Weights of a small mixture-of-experts language model, trained from scratch on English Wikipedia.
Size: width 256, vocabulary 16384, 115M parameters.
Experts: 64 experts in each of 10 layers, 320 squared ReLU neurons an expert, 2 picks a token, a sigmoid router.
Below are experts of layer 6 (counted from 0) of a mixture-of-experts language model. Rows are named router (the router's row for the expert), up (a neuron's input weights, with its number), down (a neuron's output weights, with its number) and show model dimensions 0-255. Each number is 50 + 12 x the weight over its row's rms, rounded and kept within 0 to 99.
Before each expert's rows: a language model's description of what the expert responds to; "raises" lists some tokens whose logits its average output raises strongly, later layers aside. This comes from a sample of Wikipedia text that the model never trained on.

# expert 57
Stems of Latinate verbs before an -ed or -ing ending, such as expl(ored), compris, recogn, plus "(aged" in biography infobox death lines.
raises: "in", "end", "ap", "amp", "im"
router:40 43 53 61 48 42 16 48 34 42 48 40 56 50 50 54 49 33 41 50 57 59 54 44 56 49 35 42 70 52 78 59 43 45 47 36 61 49 56 32 51 71 39 59 68 21 76 51 47 40 42 50 49 37 45 72 62 45 32 42 50 48 41 43 60 04 50 47 52 47 59 62 47 65 58 49 52 39 49 58 76 58 16 50 27 36 46 57 40 54 52 59 55 53 48 40 49 74 67 42 51 39 39 47 42 63 47 49 72 68 52 60 55 27 49 74 52 62 49 39 79 47 49 60 67 32 30 58 40 54 33 55 61 76 31 49 72 40 41 60 25 36 38 79 65 56 49 48 57 49 51 58 47 32 43 50 45 41 59 44 60 56 23 49 48 55 49 57 48 56 50 46 57 54 48 34 29 26 71 36 59 59 46 38 69 57 45 38 44 46 69 60 61 49 38 62 23 69 49 53 53 53 34 32 54 46 51 53 48 26 47 29 66 64 51 55 55 44 46 55 52 49 43 64 43 56 70 52 40 47 62 64 40 45 50 39 50 40 37 44 53 53 74 52 54 51 63 57 46 57 45 57 49 57 46 32
up8:38 52 49 53 39 48 75 59 54 52 61 57 63 65 44 48 45 42 59 34 39 45 53 48 55 20 51 52 63 67 78 68 64 49 69 47 45 39 64 42 64 39 43 59 31 42 55 25 49 35 40 24 54 55 54 50 45 37 41 51 51 55 35 38 52 49 48 72 39 52 49 60 58 45 60 44 41 48 57 29 60 52 69 41 57 38 51 51 58 41 48 47 20 44 38 32 48 42 61 47 65 42 59 27 45 39 56 55 72 52 63 76 36 31 48 55 31 52 66 51 44 57 58 67 58 35 58 57 55 42 40 56 53 55 53 19 35 50 37 71 51 61 38 45 54 32 30 54 61 57 46 58 35 31 51 68 49 51 55 67 74 73 37 51 28 56 54 50 35 42 69 68 63 55 44 36 44 50 79 49 59 62 50 54 60 41 48 33 52 24 56 62 48 54 36 73 32 34 60 52 54 51 61 38 49 46 55 59 37 56 46 34 49 59 43 50 45 46 17 65 46 46 63 45 61 46 42 43 48 52 21 54 56 55 47 23 77 42 62 55 54 55 63 43 54 64 58 56 62 63 30 44 46 39 28 31
down8:47 51 58 29 60 49 64 68 45 63 58 56 34 64 71 49 38 49 48 48 60 77 45 31 61 48 48 34 59 26 69 75 30 51 56 65 58 48 44 38 24 43 48 38 75 46 46 52 51 35 50 55 68 30 52 61 58 45 38 28 40 43 40 27 53 50 65 38 42 54 46 67 47 35 52 45 49 44 54 36 36 37 57 55 48 68 56 70 43 29 73 18 34 51 41 46 40 51 58 56 33 46 51 53 46 42 68 41 57 69 57 42 62 54 73 44 54 60 51 42 53 60 57 59 58 41 48 55 45 32 41 33 32 46 31 48 39 56 37 67 56 60 43 53 48 66 68 56 55 52 28 26 58 53 50 56 41 44 55 52 44 62 50 49 57 84 51 35 56 35 58 41 53 35 81 45 39 62 36 50 36 63 46 55 55 37 28 57 49 48 56 51 51 46 46 49 44 62 56 51 40 19 43 23 38 27 48 39 61 32 40 45 34 35 49 49 41 34 55 43 71 49 41 23 41 41 38 64 62 44 53 57 49 57 54 44 55 49 32 51 29 53 47 38 41 58 51 62 58 55 21 66 50 63 59 64
up9:53 43 56 72 54 53 44 27 51 47 42 44 57 67 53 42 51 49 51 64 59 46 55 46 54 47 51 35 60 53 33 54 59 60 55 35 41 65 40 68 34 55 41 25 80 44 50 64 44 67 63 35 49 40 65 35 40 52 61 55 24 43 52 47 53 33 63 51 35 50 44 77 63 70 54 33 41 55 47 55 61 58 51 50 69 48 67 63 57 69 50 27 63 42 30 43 37 44 32 73 60 50 37 50 58 61 46 49 55 52 39 58 55 59 50 37 23 64 37 34 53 50 43 40 45 51 41 61 44 45 31 39 53 38 37 73 58 57 49 47 41 42 32 52 49 45 33 58 60 33 48 62 59 55 31 70 62 44 66 44 53 20 47 53 55 38 48 49 62 43 23 68 48 48 50 36 47 46 48 39 55 61 63 46 56 34 48 48 61 39 56 58 46 43 62 36 31 68 54 65 47 52 48 68 69 66 47 36 48 38 73 41 60 55 33 55 51 54 58 54 38 40 57 55 60 51 57 64 35 60 10 49 50 56 85 41 57 37 26 39 34 61 67 75 78 47 52 47 39 37 60 44 37 53 27 49
down9:58 69 73 51 41 41 62 21 53 68 38 51 55 51 40 53 35 39 49 43 57 37 51 62 54 63 48 66 54 32 40 29 64 74 75 60 20 56 43 47 46 38 47 50 54 36 41 37 17 49 46 40 50 57 38 74 44 50 48 61 52 46 49 50 60 39 38 47 40 57 62 57 52 60 36 45 48 48 57 31 50 50 56 28 34 45 71 55 29 71 49 52 44 60 46 50 35 50 44 30 49 45 46 53 51 22 28 40 51 44 48 54 30 27 36 48 45 78 57 50 43 43 39 24 46 64 52 43 32 48 58 21 41 65 56 69 47 47 37 46 70 38 31 52 67 62 53 49 59 26 72 59 49 54 48 41 43 55 70 45 46 42 52 39 54 38 19 72 45 44 51 49 45 61 40 53 58 39 48 47 44 52 58 58 46 35 51 25 57 42 62 63 48 45 44 56 57 57 37 60 67 73 35 64 48 32 52 56 57 27 29 44 45 53 46 42 68 45 52 57 74 40 42 46 42 63 43 72 44 41 29 49 52 67 48 50 60 45 55 35 52 64 72 49 51 42 36 54 79 49 35 54 34 52 45 49
up10:39 52 66 42 55 57 41 49 52 56 47 45 61 44 51 43 44 41 37 52 61 38 57 55 51 76 37 39 38 57 50 68 39 50 67 60 35 48 44 62 60 35 67 55 48 37 21 69 39 44 57 34 47 53 51 38 64 55 66 46 62 55 67 67 56 40 57 55 41 41 30 37 38 65 70 58 38 46 26 60 40 39 54 43 31 48 55 46 43 60 25 47 39 49 51 35 56 45 53 42 66 66 56 37 60 32 28 71 36 53 55 38 47 35 53 66 45 44 56 39 38 54 41 34 33 54 36 72 68 51 36 62 55 56 50 45 45 80 41 78 58 42 41 41 36 61 68 40 43 51 46 48 43 66 33 21 42 55 59 48 36 44 40 46 35 62 78 44 44 45 41 40 22 46 53 60 71 30 61 58 59 58 51 43 49 64 38 53 39 61 55 39 46 43 53 53 48 34 40 48 65 35 66 46 54 61 58 55 45 54 42 51 46 60 58 36 23 69 70 60 72 34 38 52 58 51 37 80 61 42 57 73 66 55 31 40 48 42 53 31 72 46 41 65 39 24 58 54 53 71 70 46 58 40 49 53
down10:52 51 46 54 59 87 43 46 67 54 52 39 41 61 66 34 41 34 55 44 60 40 52 50 44 64 53 42 30 49 63 38 32 57 51 71 61 27 47 53 57 39 54 34 44 67 27 51 56 48 67 43 33 75 49 27 70 61 56 64 56 48 58 58 36 56 45 60 48 63 47 71 49 42 59 48 28 57 28 63 36 49 45 45 35 48 66 66 55 48 59 47 27 44 45 59 33 52 47 60 65 69 53 48 60 29 36 61 39 32 50 44 66 52 38 52 35 54 44 35 48 49 36 42 47 45 35 46 56 55 38 65 65 44 46 53 31 75 56 63 45 40 47 21 51 63 47 41 43 32 40 48 39 49 76 47 62 56 48 43 45 41 59 37 55 47 40 24 45 37 31 60 57 46 43 47 66 62 44 52 53 51 61 55 64 31 54 70 59 56 61 43 45 49 70 32 39 36 53 63 77 32 63 42 69 75 55 60 62 67 49 31 45 47 61 42 59 63 40 59 55 52 43 37 39 41 38 48 50 58 40 38 66 41 66 53 37 79 37 53 68 36 42 63 61 32 38 62 67 60 66 36 51 41 52 70
up11:74 65 41 59 58 26 52 32 38 63 50 55 56 43 54 46 46 41 61 49 61 70 61 55 56 29 54 59 60 63 37 57 50 48 67 66 37 72 41 26 60 51 57 67 68 49 56 36 52 70 39 68 41 50 50 74 47 62 56 63 47 65 39 45 62 40 58 66 36 58 60 50 39 64 37 52 44 44 61 38 68 76 51 75 52 50 39 47 63 59 65 38 31 48 43 47 57 48 58 50 43 57 50 51 56 74 69 52 70 41 36 54 55 71 39 43 50 43 40 54 31 45 60 62 36 48 57 51 44 59 51 46 77 55 36 42 64 55 61 39 49 54 18 70 45 27 27 47 56 69 32 49 37 48 74 68 48 61 54 48 51 31 45 60 53 37 65 70 62 56 45 43 61 44 49 64 25 33 62 43 50 56 74 57 53 42 46 59 59 46 41 49 63 50 58 57 60 57 35 57 64 43 48 54 55 58 51 26 58 54 73 56 48 42 44 64 61 48 38 30 43 37 32 43 58 29 72 50 31 49 29 66 46 40 63 58 52 48 58 51 58 61 40 51 48 66 39 54 45 71 26 65 61 45 25 35
down11:46 45 31 45 43 68 20 29 39 52 43 44 55 51 42 47 48 44 52 66 65 32 62 49 76 48 50 67 48 41 35 64 36 48 41 67 34 42 49 65 57 36 67 60 44 47 49 48 36 34 64 69 60 65 39 44 59 61 54 78 40 55 47 73 30 42 40 61 45 39 66 59 55 71 65 53 31 33 71 55 30 58 54 39 38 37 34 49 44 40 44 35 52 44 56 48 58 49 60 64 58 39 60 34 50 56 40 65 55 65 70 68 70 52 46 32 69 44 65 56 51 70 59 46 48 54 52 51 58 62 70 41 62 54 26 43 46 59 40 72 50 55 47 37 59 43 80 40 45 55 49 62 55 36 51 60 53 41 51 36 52 50 48 53 56 33 61 52 41 43 40 55 53 49 69 54 58 32 39 46 46 36 47 22 54 58 71 46 57 57 33 42 42 35 53 33 39 54 33 58 74 45 53 27 68 53 40 68 63 44 42 37 48 45 49 57 65 55 57 59 57 29 56 30 59 41 56 61 44 69 66 53 51 31 45 49 51 59 66 53 70 30 50 51 51 69 54 43 28 87 43 70 39 52 51 42

# expert 63
First capital letter or piece of a name or word at a paragraph, list item or quote start, such as M(olytinae), B(loodgood), "S, St(oyan).
raises: "ass", "il", "ubl", "ret", "od", "onn"
router:48 30 39 44 47 49 53 47 58 60 61 40 57 53 58 35 34 58 75 39 59 40 69 29 58 44 74 33 41 41 72 47 55 74 53 47 64 54 51 23 75 47 48 62 50 45 55 34 73 38 48 47 46 48 32 56 63 61 52 42 55 41 47 53 59 24 54 55 37 47 56 65 33 44 59 47 38 46 41 69 33 53 16 35 17 02 65 51 63 60 56 39 30 45 49 45 45 38 28 45 42 47 49 40 42 42 35 58 30 41 80 56 42 29 46 58 48 63 41 51 52 47 63 51 46 30 55 49 35 51 35 58 33 60 48 59 57 53 47 58 60 52 73 52 39 55 43 26 48 44 53 26 42 36 51 45 63 29 64 39 53 53 41 41 44 56 36 56 25 60 45 56 72 57 54 35 42 61 32 68 60 42 53 55 54 65 38 59 37 58 62 36 57 80 42 53 38 54 51 42 61 42 56 49 68 44 62 51 56 57 39 53 61 44 61 68 52 58 60 39 54 48 35 47 61 36 54 57 54 56 54 58 40 38 76 59 47 46 41 55 53 56 50 59 61 39 55 66 58 65 46 37 73 47 55 46
up0:58 51 37 44 33 36 40 56 38 60 39 48 76 56 39 48 42 56 44 62 32 65 14 42 47 55 59 39 65 44 35 62 22 58 50 57 38 37 33 65 46 31 58 35 70 32 45 39 36 46 48 29 52 72 70 52 56 67 49 43 64 25 33 46 61 65 41 30 58 41 60 80 68 49 55 54 58 31 50 32 48 33 58 43 51 39 75 64 58 39 39 36 39 43 49 37 45 43 44 55 77 51 41 56 85 42 68 69 39 34 39 54 48 64 48 48 35 44 58 11 48 41 52 43 50 45 49 43 55 67 43 43 54 65 50 49 42 41 57 48 50 29 75 53 57 18 47 54 61 37 48 49 44 44 45 64 50 45 36 59 44 57 34 57 28 51 40 43 47 47 34 53 43 62 42 41 48 27 52 54 61 37 48 53 50 52 61 50 28 46 44 51 59 61 38 44 49 58 40 34 36 44 37 44 46 21 30 34 56 45 69 40 53 51 62 37 49 47 61 47 51 53 50 36 44 49 73 49 42 55 47 64 36 54 58 59 44 51 56 47 40 61 49 73 57 60 45 28 50 53 64 38 55 50 38 55
down0:35 37 52 36 45 71 66 60 43 35 46 52 53 40 53 55 49 33 24 72 53 29 56 53 56 37 42 65 36 33 41 72 50 44 36 51 54 38 43 47 63 38 52 60 52 52 46 48 44 47 49 49 39 63 46 72 49 43 33 68 47 76 58 64 48 50 51 79 25 40 60 71 57 42 41 45 50 53 43 53 45 65 50 61 36 46 54 61 55 30 37 44 58 56 62 37 47 44 45 53 54 42 39 32 44 55 55 38 33 46 39 66 47 70 42 59 50 20 82 68 76 45 48 22 48 44 27 57 50 48 41 58 46 55 51 47 54 34 54 48 66 54 28 49 74 57 67 54 52 66 49 43 34 82 65 37 58 51 56 44 51 43 51 45 70 32 69 38 53 46 67 50 49 59 51 46 49 38 47 40 47 34 68 73 43 62 79 61 42 54 45 58 41 45 43 55 54 39 50 55 45 44 48 66 50 50 35 51 49 44 59 39 65 76 43 53 70 41 63 56 55 43 39 34 49 44 69 56 30 26 37 39 55 48 72 46 52 53 65 71 55 68 37 45 62 73 53 40 29 64 56 52 40 44 57 29
up1:41 52 51 65 51 31 66 46 44 28 45 30 60 45 35 61 60 63 36 65 29 55 26 43 60 60 50 39 34 48 60 35 45 62 70 51 24 59 55 49 57 34 55 39 63 54 44 58 57 46 45 55 38 46 47 51 42 46 33 25 49 37 27 30 58 60 51 46 49 43 52 54 50 49 45 82 41 65 42 65 39 74 42 56 40 41 65 56 34 43 49 47 42 59 43 60 32 64 63 43 33 53 37 39 53 57 64 49 55 50 44 51 36 51 39 63 59 43 46 51 36 48 51 60 59 37 39 48 53 59 62 47 40 14 47 47 26 55 39 47 41 62 40 46 61 47 36 42 50 34 75 40 30 34 28 40 24 41 41 33 50 65 62 56 47 40 44 55 48 31 19 55 59 44 48 81 55 59 51 44 25 54 36 26 46 46 34 56 65 49 48 46 45 29 38 64 39 53 34 33 65 65 50 52 42 58 34 67 46 59 43 74 41 55 49 61 62 41 72 64 27 63 59 62 43 60 36 27 52 45 58 42 50 43 54 47 30 56 37 49 35 63 61 33 52 61 60 57 43 54 60 28 50 58 41 47
down1:52 45 39 40 45 35 38 38 49 52 61 53 39 55 50 42 40 54 43 51 42 26 26 58 46 56 45 43 41 73 37 38 49 43 36 55 33 48 65 46 47 33 62 52 56 57 43 68 55 43 61 36 64 64 54 54 57 24 42 61 58 60 63 52 46 59 67 58 25 48 51 28 63 65 60 48 55 49 51 75 81 51 49 39 58 65 55 36 90 45 51 45 66 34 65 23 50 43 57 60 35 56 53 59 43 66 50 76 50 41 60 42 42 44 48 51 51 73 47 72 50 43 59 31 42 59 60 53 50 31 62 40 48 62 40 61 56 44 28 49 62 57 51 66 53 44 62 36 60 44 43 50 49 49 53 68 37 35 62 29 66 65 73 51 42 40 72 44 43 37 41 31 59 58 73 51 61 54 58 41 52 55 51 82 48 73 54 72 43 55 46 64 44 54 32 48 26 37 22 79 39 44 55 34 39 57 38 58 38 62 54 55 60 33 53 68 56 44 39 34 29 59 61 65 52 59 30 62 68 56 65 52 50 45 46 57 57 48 37 55 42 27 51 60 52 46 40 33 55 52 54 57 54 64 60 53
up2:39 42 26 24 54 42 32 30 68 50 66 38 89 57 56 42 41 52 67 52 48 51 31 45 47 60 53 60 61 52 65 67 86 58 56 55 60 49 58 51 50 56 46 57 70 52 66 69 59 39 51 70 53 51 50 42 54 53 77 66 47 38 43 68 64 52 49 39 79 56 46 35 58 27 42 42 54 49 53 39 71 46 42 60 35 59 48 57 58 38 52 56 65 70 52 44 43 34 40 66 77 53 52 48 58 48 53 42 40 60 63 60 51 58 46 52 40 42 53 60 53 53 52 57 71 48 57 44 44 73 44 23 49 58 47 50 42 73 13 38 56 43 65 55 42 44 39 51 71 62 34 55 53 55 69 30 54 51 47 59 61 66 54 42 60 54 64 69 37 42 57 54 43 77 48 56 29 48 35 48 53 60 46 66 38 39 55 54 34 56 51 50 44 38 44 44 61 64 68 49 47 72 42 29 58 34 51 39 58 63 47 64 55 41 55 44 45 45 41 49 70 56 28 38 67 39 35 34 34 50 48 36 43 48 50 63 41 62 51 64 73 45 61 67 39 61 56 62 38 59 54 38 40 54 42 79
down2:54 56 36 23 63 57 46 40 57 67 51 38 43 55 63 65 46 31 43 36 61 37 62 45 54 49 44 45 49 46 57 83 71 26 44 34 36 44 54 53 24 41 39 47 39 52 44 59 64 42 64 47 46 62 53 70 42 47 54 46 51 57 24 61 46 46 55 62 52 55 69 42 46 42 59 60 68 59 52 36 55 42 47 39 38 52 41 44 38 76 51 68 50 47 43 57 61 46 56 57 56 67 56 40 53 48 29 54 58 41 55 44 49 81 50 52 35 65 52 41 59 52 81 56 58 43 47 35 56 15 73 49 50 38 37 51 45 24 37 32 52 52 60 60 30 45 51 54 58 64 44 57 63 48 53 32 40 40 59 55 43 38 47 55 49 56 56 61 40 39 45 32 43 57 39 52 36 28 43 38 37 41 46 37 34 50 61 47 51 59 33 54 48 42 49 46 47 32 42 22 45 54 58 42 64 57 49 28 52 77 65 50 59 38 54 50 45 27 45 54 49 76 54 54 56 70 60 45 65 48 47 61 20 28 55 45 84 77 41 59 35 60 58 41 48 45 37 49 37 29 57 46 28 51 75 67
up3:51 67 40 55 51 35 46 36 53 69 58 58 37 63 62 48 54 53 59 38 52 24 52 36 47 55 56 38 55 56 60 42 59 41 69 36 40 40 52 58 52 40 47 50 42 40 36 48 37 53 58 47 45 44 59 50 76 71 64 40 49 54 40 53 42 72 71 45 76 55 61 40 40 60 42 67 59 75 50 55 32 57 35 53 32 32 49 54 42 29 49 37 51 41 77 53 39 66 40 49 52 69 44 57 40 56 46 53 50 35 44 47 60 36 46 35 75 32 38 64 40 70 62 40 65 48 46 41 46 51 25 53 49 66 39 33 39 66 33 70 59 45 52 57 49 50 31 48 76 46 44 72 47 44 53 71 47 32 52 31 42 71 37 58 44 56 59 63 63 38 57 43 63 58 47 61 68 60 58 49 59 16 49 59 56 13 30 73 50 77 59 32 28 63 40 45 53 45 57 58 61 72 60 51 44 48 51 39 50 42 27 59 50 56 40 47 49 56 33 28 60 41 66 49 43 58 68 48 50 39 51 59 36 57 59 35 43 60 65 48 45 44 53 32 64 65 58 46 47 55 35 51 22 53 35 50
down3:45 32 59 52 38 48 52 35 50 49 36 47 56 76 55 53 44 48 50 42 29 51 67 35 39 42 55 48 44 42 35 54 49 61 75 55 55 58 58 51 54 53 47 59 57 52 30 58 44 62 57 63 67 44 61 44 29 51 49 41 51 47 55 41 43 33 39 42 48 43 33 20 31 43 39 54 50 41 56 46 59 68 55 55 18 53 54 50 60 52 46 60 36 26 51 59 45 53 59 44 69 57 37 52 64 44 46 46 44 72 40 54 56 40 46 49 43 55 53 31 38 49 32 31 41 52 81 43 47 40 68 50 42 43 53 29 51 44 43 44 59 62 72 37 52 51 26 60 59 41 37 54 61 34 52 36 54 32 36 41 65 53 54 53 56 63 67 61 62 50 40 53 48 57 54 48 52 55 54 41 68 46 52 55 61 69 58 45 37 70 82 60 76 43 28 63 67 45 49 75 49 56 40 67 31 40 38 29 63 53 48 73 72 37 85 50 63 61 53 32 63 50 58 51 32 30 57 28 51 60 23 32 38 80 60 71 47 47 37 41 57 57 51 68 55 65 41 55 65 62 39 50 57 54 51 34

# expert 60
Inner or opening pieces of Latinate technical words before suffixes like -ation: trans-pl-ant, super-fic-ially, Prop-uls-ion, sens-ors.
raises: "ab", "ain", "ip"
router:51 45 41 60 54 47 57 51 42 57 51 34 61 42 55 43 41 41 55 30 61 47 55 41 68 34 77 52 63 42 55 51 62 60 51 44 44 55 46 58 34 67 41 46 32 17 44 67 51 54 37 35 49 45 25 65 33 50 51 43 39 36 50 31 54 58 62 43 50 47 49 52 53 26 54 47 46 49 51 45 56 36 24 49 31 42 44 59 60 53 61 41 68 55 44 37 43 53 72 53 45 53 52 59 49 46 53 47 49 53 55 75 61 44 21 56 48 69 62 55 41 55 66 73 91 36 37 56 42 38 40 37 43 31 44 52 44 51 42 50 31 37 49 60 45 54 59 49 50 56 53 58 46 59 47 51 52 64 54 47 57 55 41 52 32 55 64 52 54 74 43 75 64 50 46 59 41 74 56 54 55 71 64 76 47 49 37 52 49 43 51 47 53 74 57 50 31 65 37 28 56 60 58 81 50 42 58 55 40 51 48 38 88 33 49 49 58 46 49 41 32 50 45 49 56 13 56 50 43 61 46 53 56 53 57 58 45 36 61 50 56 45 09 81 67 46 55 32 77 47 39 43 62 60 51 64
up8:30 37 55 76 55 44 40 57 60 48 72 25 66 44 52 51 38 51 39 46 67 58 35 49 41 46 51 40 48 35 72 53 53 54 57 67 62 59 50 39 29 55 55 41 62 57 44 76 55 51 41 58 59 67 22 72 55 59 57 47 63 56 60 53 39 47 65 52 52 59 29 45 23 37 60 39 64 67 46 48 71 53 68 37 57 46 53 60 63 53 47 56 53 50 39 42 44 68 63 53 65 48 62 63 58 53 60 36 52 46 38 62 46 40 51 34 35 62 51 55 65 49 47 35 66 49 55 57 37 51 25 46 34 30 64 64 49 61 39 66 59 62 70 52 45 60 41 36 62 43 57 35 42 56 46 68 52 62 42 66 51 58 59 38 46 74 49 54 57 68 60 72 31 35 32 46 39 35 50 31 60 64 62 49 29 35 32 58 66 60 57 42 42 60 69 39 43 59 52 43 21 35 40 50 37 53 53 75 62 51 56 43 45 52 37 62 78 63 69 26 49 61 54 34 61 46 55 45 70 31 39 45 52 32 62 47 63 28 54 61 56 32 35 52 66 50 36 37 69 44 52 38 50 39 56 53
down8:61 32 51 60 67 57 60 48 56 47 46 55 65 26 58 56 62 53 33 38 65 52 48 55 44 28 49 37 35 32 33 65 50 61 42 59 50 26 35 52 42 51 42 50 38 56 59 37 40 37 47 69 42 52 53 55 73 84 54 50 71 74 57 67 55 49 48 56 60 72 31 31 42 40 40 55 55 48 62 50 39 74 53 20 55 55 42 31 62 50 53 55 63 43 62 37 33 49 66 63 56 53 61 54 54 27 40 49 43 49 63 49 47 46 72 67 69 45 44 57 43 49 34 54 22 42 60 49 42 53 46 39 57 62 55 39 54 46 41 44 66 49 46 56 49 49 41 52 34 53 63 45 26 44 66 70 65 33 52 49 39 39 33 34 33 68 44 54 56 44 74 53 49 34 37 44 54 55 48 31 43 66 44 65 40 76 57 57 53 52 26 54 43 56 39 55 50 56 52 50 45 49 41 38 60 35 18 35 38 48 34 41 54 44 31 46 58 62 49 49 34 35 76 54 55 41 59 83 57 41 41 70 46 58 50 56 46 43 68 45 64 38 42 48 45 40 51 46 74 44 70 52 22 69 47 42
up9:28 26 46 56 46 55 45 54 53 44 46 40 61 49 44 42 49 57 43 44 67 39 61 31 50 33 54 78 51 67 63 40 28 70 62 49 61 57 54 58 57 36 51 61 58 37 47 44 40 47 44 31 45 47 48 53 26 40 58 45 34 49 42 68 70 60 43 34 40 60 59 53 55 30 45 50 58 70 67 38 37 48 43 57 67 70 53 63 47 58 28 62 50 41 50 31 50 56 59 34 41 64 45 37 45 44 59 38 76 57 62 57 69 56 50 48 53 51 55 60 47 51 60 43 61 50 61 63 57 40 44 71 72 46 50 45 39 59 54 52 42 28 51 45 50 38 35 28 57 35 32 68 44 54 50 65 41 67 44 49 36 59 61 37 49 42 46 49 48 40 61 63 69 42 73 36 32 52 59 72 74 40 56 59 44 34 64 45 51 39 69 31 50 59 33 63 56 55 38 55 64 73 56 53 36 54 64 52 20 45 44 62 30 48 46 42 51 34 33 47 61 55 60 47 50 47 82 29 58 68 24 49 50 26 73 65 54 38 43 46 52 28 62 55 65 44 40 52 24 45 60 36 37 65 37 35
down9:51 53 44 55 66 47 59 60 54 42 27 57 46 48 43 41 71 40 50 63 33 58 35 61 73 51 27 70 46 34 57 35 42 51 62 48 40 55 59 55 41 63 44 37 74 30 77 45 45 50 46 59 14 54 55 41 48 60 36 63 40 52 40 48 44 29 16 38 82 49 57 42 51 52 57 28 54 34 52 54 45 54 67 53 61 49 65 62 50 51 47 50 50 66 37 48 58 59 49 27 66 54 31 50 34 36 66 42 58 57 45 43 75 37 36 54 69 58 55 54 53 41 48 58 37 52 47 53 53 59 76 48 43 49 49 41 49 47 61 51 50 60 70 48 59 45 59 48 56 29 47 65 42 65 54 45 44 49 27 54 59 43 33 61 46 30 27 49 33 25 49 34 43 73 50 30 44 52 53 53 65 44 61 43 53 47 59 41 60 47 56 66 70 53 74 48 58 68 42 68 70 44 40 74 46 51 68 49 54 28 51 44 55 69 58 63 56 51 50 60 52 50 20 66 46 67 56 48 62 32 51 51 44 60 53 51 51 18 55 65 51 66 65 24 64 52 47 54 62 51 40 57 44 54 42 71
up10:61 43 55 51 43 33 48 54 45 76 67 41 56 60 43 40 49 46 70 48 59 60 49 49 57 53 59 80 47 56 45 48 61 68 58 61 39 35 56 52 52 57 62 53 41 47 38 55 42 56 33 40 21 32 35 64 41 54 33 51 50 45 65 37 57 27 78 53 55 46 29 58 59 34 48 56 49 67 49 59 81 36 63 70 31 63 21 71 36 48 55 57 56 48 50 25 45 63 47 43 58 66 50 42 68 42 52 59 42 50 64 52 41 32 43 42 48 40 60 52 39 44 46 70 56 43 34 35 65 46 52 38 36 56 40 41 50 53 38 54 66 26 37 64 41 38 42 50 54 62 64 61 68 50 40 39 51 48 44 57 74 64 64 53 55 58 47 52 64 44 41 60 51 44 42 49 17 53 37 62 67 57 52 68 45 61 36 39 48 61 43 44 42 36 60 54 60 45 39 51 58 35 66 68 63 58 41 60 55 63 69 46 53 24 65 40 30 35 53 50 52 58 48 40 47 58 56 74 50 20 79 31 65 58 45 81 38 39 42 41 39 47 48 67 65 48 49 52 66 33 63 56 63 66 54 52
down10:64 48 45 54 45 58 36 61 42 72 39 54 46 62 43 26 26 53 51 42 67 33 57 51 55 43 64 66 60 38 52 55 44 52 57 68 53 46 68 34 43 56 43 53 49 45 35 73 50 43 40 73 50 71 52 61 40 70 69 56 49 51 38 39 71 55 58 44 57 29 57 45 50 42 23 34 47 37 56 34 48 63 43 50 26 63 55 63 51 70 48 39 36 49 30 38 33 37 44 60 31 34 43 58 44 65 37 45 48 64 27 36 81 62 69 49 53 50 40 47 37 21 47 56 63 53 61 55 48 56 49 55 40 39 73 44 62 18 37 56 55 46 76 70 30 45 34 39 69 38 36 45 45 69 45 54 53 43 46 68 45 50 53 43 68 59 31 52 62 39 28 48 39 45 48 39 40 51 53 44 45 45 59 23 68 65 33 39 56 57 62 49 45 40 65 49 77 49 37 65 52 41 61 48 43 36 53 38 61 60 57 44 66 37 55 63 32 46 48 49 46 66 60 61 33 58 58 60 44 46 43 56 54 61 43 43 57 36 59 34 58 68 51 40 48 36 55 62 66 42 42 82 52 46 60 44
up11:42 63 45 45 50 48 25 39 53 55 25 35 56 58 46 57 46 58 51 41 63 25 29 57 26 49 42 35 40 52 61 44 54 38 44 35 41 39 45 40 48 58 34 61 41 39 62 59 47 46 50 56 42 67 45 74 62 30 37 61 27 40 46 39 60 51 51 44 42 55 63 21 44 29 55 64 41 45 62 27 51 49 61 50 49 47 33 55 64 61 24 47 67 27 43 49 53 34 65 65 53 72 52 71 78 46 42 56 69 40 32 43 47 56 29 56 54 34 58 46 69 55 60 56 59 54 42 62 42 52 53 35 60 52 57 29 29 59 63 44 43 37 55 43 41 47 40 44 40 51 62 42 36 67 60 35 45 67 45 51 56 37 69 56 58 24 70 41 61 53 61 42 43 45 43 58 46 59 60 41 51 50 72 62 58 31 67 61 61 30 54 60 43 68 39 47 43 46 51 46 36 54 49 55 35 33 71 51 65 39 42 45 84 28 40 52 41 60 48 54 46 69 43 46 49 57 53 50 27 64 50 74 40 46 69 49 29 61 69 42 45 40 45 60 52 42 48 25 37 66 74 45 41 39 47 45
down11:67 32 62 48 62 50 44 46 43 51 45 50 57 44 68 45 32 56 54 51 43 30 47 75 52 56 37 41 58 44 24 41 53 58 41 49 48 54 61 36 48 59 46 47 51 82 71 55 43 32 45 47 42 67 76 57 62 45 52 77 61 49 47 33 33 63 39 62 52 57 48 72 60 54 43 60 63 56 36 55 40 65 59 61 19 48 54 61 58 51 46 42 70 40 68 53 55 44 54 79 59 70 54 64 39 46 58 80 51 70 30 54 63 64 63 43 53 46 52 25 58 53 62 56 46 50 62 38 44 54 60 36 41 44 56 49 42 56 48 36 37 36 48 40 50 69 57 57 53 56 40 34 51 46 54 36 44 29 45 44 48 49 46 40 38 33 76 31 64 64 55 36 37 80 52 58 42 66 54 36 32 48 59 57 63 40 40 24 59 25 47 60 75 47 45 45 68 48 49 39 28 33 79 32 51 57 48 76 47 51 33 39 62 57 37 48 50 73 54 52 48 63 63 64 75 57 52 63 59 45 51 52 44 45 56 57 51 55 44 34 62 61 67 37 43 35 38 37 49 53 50 69 49 57 60 47